python train.py --num_hidden_layers=8 --hidden_size=192 --n_experts=80 --experts_per_token=2 --d_expert=96 --d_shared_expert=128 --hidden_act="squared_relu" --moe_layers=[2, 3, 4, 5, 6, 7] --router_score="softmax" --normalize_top_k=true --routed_scale=1.0 --balance_loss=0.00209 --balance_bias=false --router_bias=true --init_std_router=0.0158 --lr_router=0.000599 --vocab_size=16384 --norm="rmsnorm" --norm_eps=1e-05 --tie_word_embeddings=false --optimizer="adam_variant" --learning_rate=0.00192 --beta1=0.9 --beta2=0.95 --max_grad_norm=2.0 --batch_tokens=65536 --max_seq_len=1024 --train_tokens=328400000 --max_steps=5011 --dataset="wikipedia_en"
Below are experts of layer 4 (counted from 0) of a mixture-of-experts language model. Rows are named router (the router's row for the expert), up (a neuron's input weights, with its number), down (a neuron's output weights, with its number) and show model dimensions 0-191. Each number is 500 + 40 x the weight over its row's rms, rounded and kept within 0 to 999. Numbers have three digits each.
Before each expert's rows: "comes after" lists some tokens at least twice as common just before its tokens as in all text. This comes from a sample of Wikipedia text that the model never trained on. Tokens count by the router's weight.

# expert 16
comes after: "0", "1", "3", "2", "4", "5"
router:565533546508510477563547478494477490476510473522473533505494527391556499520550463512494502539464463499553556456468485520510512532424548444535497454429453509447500476498438441474474521485407559507520559482534598552559498510547503427510510490503511488546521498481417493438566472479514510521473465404542538502463521437470418535488471479436449503535524549484472451462498413475489520461447485461530586465453461508504540489536568486500439472492504508523465469487470537510549465527524477493509502474521524458418480445533400493457512550519523525477482571521428503551568471544438522450
up0:535481408558525484533518495465502471457575444404587463480511462488442538510503524539426472543471500602489495506493466465522577497450576490445483495539503502431463586545465493578573503521466528440514523516555503443555506491504487543508546477399471469479506519493443494527588423513533455577509465467473520509462551507570472479464475510498541442451567539513483485524473455537542456468478541465447486503479521497430455550532534549503505492483518458471494538496457565531581570450555538517515544462554493470491507443536477479515539425564499481500492519477482512508495518498481466462
down0:504498483478523518540595507486442435465539470509500502551595529438529523470505455430441490511448485523426553491558547494445495531538482462478419543543558535538474495564517435535455518486519474489611517457558526475574442506551541477465488440509487450527566529466551565475506572501493511489503461523490498570508521510469441518470497464419460446546461441480478420487483429503522494458495573498496478495494526500475449529452508540458461494490435541488459512499526439437513487475514436465526450433463453525472501518486547493570489534472529431526580553484532449490516468488545500564
up1:503465480496463502526452480544469430495441495451449538493526416462528540546524476565507473453556492436521487482450390433500525544433532477506437508503497516463464474540555478516471480434429507532451536458505506526513573506536496571505519575491555480535467470526456463503512462521496476545464474497540470477483544546494485451561551493547444502414548473492576502489444532443519523420555551499561469504429553474485503503551534447501493513531541493513528494563606475495540555570528430574506500514534529521476488479539492419499475503516436425529505513518490567486471465456450455444
down1:493517564549517497490443452482559405520509399445522539529429435577491465508500503494572507512488519541523415457434531466399429462478492518482435499495578536473525484461468445529499469527517494470489458563454467520522496526477420576537502497469497448474477525446514495485455484474508466493564528499469516515536512466550496474582483462459535491514557545529510516570572555574484471471491512507502557500426482518548461473401546512558536452498494521482535484495459474472474409504412493479461532495504535527572505508503547471460488455489461485507492489466436415562476480474477505450
up2:474556515518544514498458483442412480482400503458524518521510515427504550564485501554512546463456540497507451447487493430467575515414573493415507510514452537477532450500496486509541402508446530499547551475551435526533565457434532501501463547422465458507392504503441471500491490567522460469508484484522504569443522508427526499520451465507477475487499494529518479441520542493531601434550575522455465541477574450525560482522554516510529515498462485521493505567500504548588476544480503524531484499529502528472557495520490541500537497493505456538499442508456574554496500475449537484
down2:555524518503489525464463600471572484445473454519557524609456491509504512426373489451527441477478468540529473542552543463445499511467489551458465515482591507537522504485531467494546505539454491533532470552447506536553508490484531519494569469473568425452495487512506518554460548566441511486546528540446508520573519498481519487499471441501529503493499564487480547528524540540550524530496473497450481475507432487528357491428508472583464484465468549472570486493509537487465500421509445534493504495510494495505509521570514513480583507484499505492487540469459476522524563468474523601
up3:506427493586513463422527509493515493486451498515454487577488549452451488505517527503483511574485484526504516507525491446528492530457502524561505430524470531547461485468493467453539504506474571519515596489444521537508444565475416517537491502511474447493451476512482518490466434455433453511469469524535427504403499495490382577512485444506525586555458486449464458543461521495572489490509474513522533466432525509547480455512518447558552570459439507516437513529586520569442550495520431547496552498467505453437477504467495566507527469492513474468483494562454501578530503516484506441
down3:515466515495491530555541512480516572475509419441527506482484520433517448589417494434531514444493521452510495590539478517581524499471524482503475406514497533513549503524440567480475455568510448465496441571515524538544538583443458426488498507525510525473541523457515523504401498582508520580457506546537457450535508482518521533523540561452563507464484454465511559532495505464521487498477490530548462423519452496519483552529539486510480427444477555494441474488534473534521477516539453460437515542473561540538502527498502491585570439517457487537407492484508528532504518509488494560
up4:570473454521480510546487554485382505499568452446497510487561520530450488497475448435424463567502446483505513469472461538538497430498517527483492532546503475465498526521497502523530456486592483447567423447512503484546465448565497578437499478425504523503499537479522517490555474505478512532463482599501506484495448532507491466531461597553494569419518509529539556471520474510510465425508451497570525514477530434460553548508433522523469506477509500521562532416541531488488519474408426452536527433497441519496490506466544565522482523508522549494550520574491553515506540509540482520
down4:482559538550495518471485496523493521521522494503499487501460402471479589461482457516391549514552558542479518567558461545475528497568510459450539526499545502524544525526401471487511462546523481554486488489538428460486538496519453486548536459524584523441473485536492477467459495623539592443528506540518504524483447485474525517512478479506580484558548412517485481458572485531511573486553490569530409504506562444486488510459535474413504563490526502572522483492514460492505516522398444532562472479448479490491518537485535531523478468510505472462510518480509476434479516478454552508

# expert 19
comes after: "\n", " Park", "016", "019", "014", "022"
router:482502509519534479448466551473584447569521533489513482580596492565500516500399511529525561595433440480515468461494540525482586483432484441407432529438456448552538490488480496498463501478495536498443500518475522433540493472500533497520548542470533490452507505451503517530466479548546508519459498586470447521497424531508460523505545452523542531530496556462436445523568516459524533519451550483465559518460566540482536572475501557470578511478541483482492560478493489436502517468469465525497548479423491533503442558480525465519511485531464548560474544545460473473495505438530538480
up0:487498485491532451508520483553475587463517529515530412476485560575467467470496381572503511526481480429498491525440483474514490415507569492501541420489521530483474493499477463448468511538515513507508480501473542504470558507543513522530442473512476458494502482458544516539494459581518471530502436589567513545543467526563546476489472437522494546457550444525445483510454542452550456491531395477507511487527509512502526491476465496495470477502498472525527486456533444454511479485499561438512519467503547496524556496525425567554516497637481532530490476521535553529478600417569492575
down0:522487450608461392510508530489476438547481517461495475461482432523501458444446579503494476483488439503525456461475503603532508495402420554525448516550534502490506489539509469541518471459518477537520489500520468512430489496494574440451503458504482497471472520534470523524505563502613548443535559537497570540482522583483553540509493506456492466484528532587531517526543533502542484459488494478512538543509467489466507499591491424532514439559473511495501453497433516508523523485448461531533426434538453453523472494522487482484498457390517506539539505530486458473492484566446513566
up1:517481508550558408432468522465512451502528476454504499491491510488526510425541501496491536529383513517500488527450511467450509467539579530436506475570462507530491525481494481496473459410489548484507426442515514499504484568584469535548505573505474437464460515471484484542534597567452502483496545532485478431470522575498516478493461536449557582528545515516463479568558521461538490487476461431506510456454501435495482510576504504495503508424528473573536535519485533504459512442447517502488508526493444522551459495490524551538467490493556444509415530539473583432580484560468505536
down1:511551413560464508533470501440510466505549548483446465491501455537499523528537453508477451471466465522526489540460522564575506464442426497454459552559490472482556501562572443512476468481572546471432501422493462479493512543504467434483492491435483486489503477553438568444493489467481523518530560500523498605508462608514494435458495515573523458395469497518490503496496508465471458570514549586536495523474476552484533514495489454505478491518553510531545511464564449483555492507518479538608460496509514422503525503453491500499433513511511590586482496439515478482498524488540536485
up2:467451497487455511483409456448489442464473476497522516446540573480470555537487473505436532507495472544454467466471461517483568508570549474468515542415473398475491490549480535510553500501420494442532428479540472509514437608580436518530526499489513462567459463485465550465517414489466485501452526463524497541513442539525506524498558481574481561475437527517566473513556459556488524533554497543544539505485435501505459497441499430515556485499430502571502593483459494472478530470542526458487549521482509503583440492509510528501538561486543500520516468496574498486491511450466550488
down2:488484557534454519444564581474589473503489508516539494532485499466496499520424537481539481546435513509552558475513458606476552450529506489352481550380523462434501492572543428505506497500491542471466512478503558406500477511466484385559449537517503509581496440506471535526493511511463506464536492494458513513476444555479461439513468499462487445494520587501479527525556464474502540487465461485492546535538506492517523530491537534508511513459482400473539539431502438506466475502473517517457521454553511496565483523490479470486505536483572542474542521493450467504509552495502557446
up3:511470458494449408501468475489464490527510484484505530460555536552493566477552504546529495511495585579462466529463500478533527502508559510534521512523451534558437575466484520493459446469519474513482553527451578486543523591492484492472524540452415435542503486511462470483445521528507499493606489456541539512450503428486477517554490482489509543488562516518510523503518550559524550483565460446526462563538418501520534476453511483540474536521458463503420489505506454516386548480562569492475482470534601577495516490548583514447445520529510486478472473464502501491529535526396495517
down3:464462469512474467513523425478550497520505548524491468507505487530499435525564425516443457491549581484483505618507499542454495527469474480418543551512467503467483537410564442548547535486459577535433529498553520497499503488428525490486478447435534495429515496514537492546520540514484590502483477493484465566509519551487521505445567576491558513379455488502501525433517534495463417496509534539480518515521475480464504545473536593505485529526481508468506439447527444545543459466511497555465528566485542469530523493550493528543422436471540578554547472472482512489513482488543510458
up4:532498470459466544459480536525439507437493488489510474524509564526488484484503582500449542521507511518512488529456507447490544504454472496570591568456523466531457496469479531501477560597476488484456511519497492508520467504446608445433544464466450461472543525429467487545542504501593545402543481532473403580500418438524456497472480512514504437418500536581456523513565516434539531517484499479439487487527505503455492457441483516456491408532528525498460487462498467469501538538585508391472539528461437557479492496471489543505506521510500508472465530542523500494530539525547533474
down4:434498520435508460490525451526469500514489440485459502481432477457517489521449569444597546483525444496510539453496543476529502530495504503392440565503442480480493482490484447543509482524489565434443557493489471418483549481466530486471522539452518543502454502512492565497505510471538517518519563496530493491552502502474523549530510426505495444569468549452482384467472550560499492489466429457495531464477523489478477551499513495450564528439471484424518501510478466474516483494454484602401584477475515587520566499443515464491520517467528497578466440482499487526456525457545571437

# expert 44
comes after: "0", " | ", "; ", "3", " |  | ", "4"
router:518483542561506443525514543430478509521483454522477521488535473460471515468506518480450535452472460555508457487556570491501511459516461471438436435541486555483487570562480571554538462517476582470463468453504427506488561496546499497433529521412571570519427530464476501529575449513489455532533505527456515525563472530509468472489482514492578432517549442508530513461468484549536426488472511589509484531527545402479426484530528478530465515504542504566520489506492445510545499475463499468548435485548462488439551495469490554509442494434540538475468564409458483493464473465553530502
up0:468550483481544516501529425469511532512513482531499566556435487505503496491532508470486500514457484505474502571477505481391482417421521528512510464545586479408499469559492496487521502472541485488472514521493478406469517536567503449452491529524526501467557542453531499399541489412446475529477415538485480519545573480488528492554535495478579457492443462548499478497528539535503507455490508471506475530525503437482504444507499543495516577509536480593495572462448486543436498515507435483526496598527455488549498503583534515464540486485463501491486491511545487576583527512377477502
down0:497493449480512468447513482506558533520389526476518520490441473508433532562545491614447583457468580497542515489521477522506485497496544458488518504492486607394547507599558468519532432553549471504503414429471545533527505499534514511466488542504506500560586444587560531494467577529506510505497459467525474513503531457536556518466452530483527461459533536478513560517502547519488537503536538508540487480575472517502495484451473539506524595479566502520552445500463486516483568492518506534559523470497471443478430539460514470539516473520476506522504503509516490479431515572503482424
up1:496466534544497530565526501436516486537486501531428537503507495490482519540548530447504490519530535462409504414534504432519510495560508469553452484482534504514474529560480470556513526528456494504503546499522538482451518497546443423472540546488541498485451519512567452498500405448396474558527540581485375536503396500537484513526495474529490510446545467523503460573483550524544481476502571557482447438457520469443519536518471526540448497524555539461507534471524506584509471471482460548509488513470525516476538504407519416518493438488426513483433553520475482551539454496479512435
down1:493477513530528479538518467487522535484546513452577515542442499433509519528576522501462485468549457454559522456483427493489498524415504511513496459455543506497523514561355497550524471548521526463494519510496490447477449503509435551622528521526498567459484527480496521468528520499548434526451457479506486480468435494577468454556497541494518485511625482498445484480448462463443534500579415481583501487468492493430484522518500534538513487533535497481462462502458482520513394571542502545513489494531575470513473477572524525528528469565490439520500537524513481513528469435577510508
up2:468570529471475427516490500424500549522493516462506516495495452491463480492456571431561465463549471499534508425474454442484480475551503495514483479552424547565487497508485532424491558508468501478500510542545444485526557478564570460574474534478486488481476482490525457512442571601469484534470517520487490532453505486571489482569621496534590461471510501505528499521537482487582449429503484544473474535498495466578513513501421481597475491487495505519453531537410546448421519494569535463511451510563466486518490455437473531469494497485492491521537533461558448480511431540515476522
down2:503456498463497548474493467509448512528466536478500513501496545534499483537513555509572473439481507471469495467437590506443509509438569513538465544490446500570490409482502423513540479452503461465504531490484518434486463448420513503531532488454513536526527523611439516504481469553530489498522466457465508468561547554535421439483538556511430497504466526486553456469569519534511496552535464491503527497468520463515500522416495544413550465492519510503518502539387509444599519512505517520493501471436511545452487548452463510532612566532478471529573476468463579507544509444476525477
up3:463480528518446487593557540504470433530504494523448493591542475499482549541505514468449546542536582526498419403507476501522549459534533486482539518446503499522516488461473496519514499469491546438436513577566473451535546583480542545479450487483501479469475452462518411463515441536415478500466483515525504492482503478527507479552548449494489515531528506484539500565504481500487484498541523506446459509509498378574427493473400496538485530536496516439489499511519539512378464458510472504492533516424518506438499455498528419509512570498469513569460515488451548556505527445442487532
down3:436564598555523474473492479521544441452528480534467442571510473489516557443473537478485467522465464518480532472487478479518550437484484507473453493481509453537477489530492479482517499473451561518421543518481483487580527520550456506528502549501504560540454530479449409518542544534508497473553513447495523567495511579460471473499481537432551484498529503482503466496480532508471411503563515457543485472490475497522490559492490516478519409522494468488447545539579499470490427535459504568497460542535492485531516530463459602525417524468553584549466543449398542558405495454442480494
up4:465504487473582494540436454470497504535542524435500562560547564451521487459445529507452555462515527515487536476474462464414521461464544527473456537504489490495496535540552555526503454536584423489488521404520554441510510497526544460541524516460408545570480486528554572519536528570451500532537473539462503468462468593480481470514466471529522578486455523545457547509491486467477518446461520519521467562579484563565506524516494481492473467444544440469454474510522458487503468455544555483511470539484475531507482566423432524474442491535519549525565482514578557495461493473554490543
down4:518485523487430496477484515487507516548454524487523554488579514434500485428471520486396552528506578476485464524503474511452525491537513484517517519497405527497491606546460464517491523470509522449474532497534511501489440553433510469513486561563487558496389505423493489485492509488445521467443559486472485473441476470431504538578527430495475555493532506548443485494501484465508481337549529500471505460461536466561575517503540488471531549521470496513536500482473506507550467479485505552428575434493482536462530475430491496477459469452505508472517561479529471524529402480502559444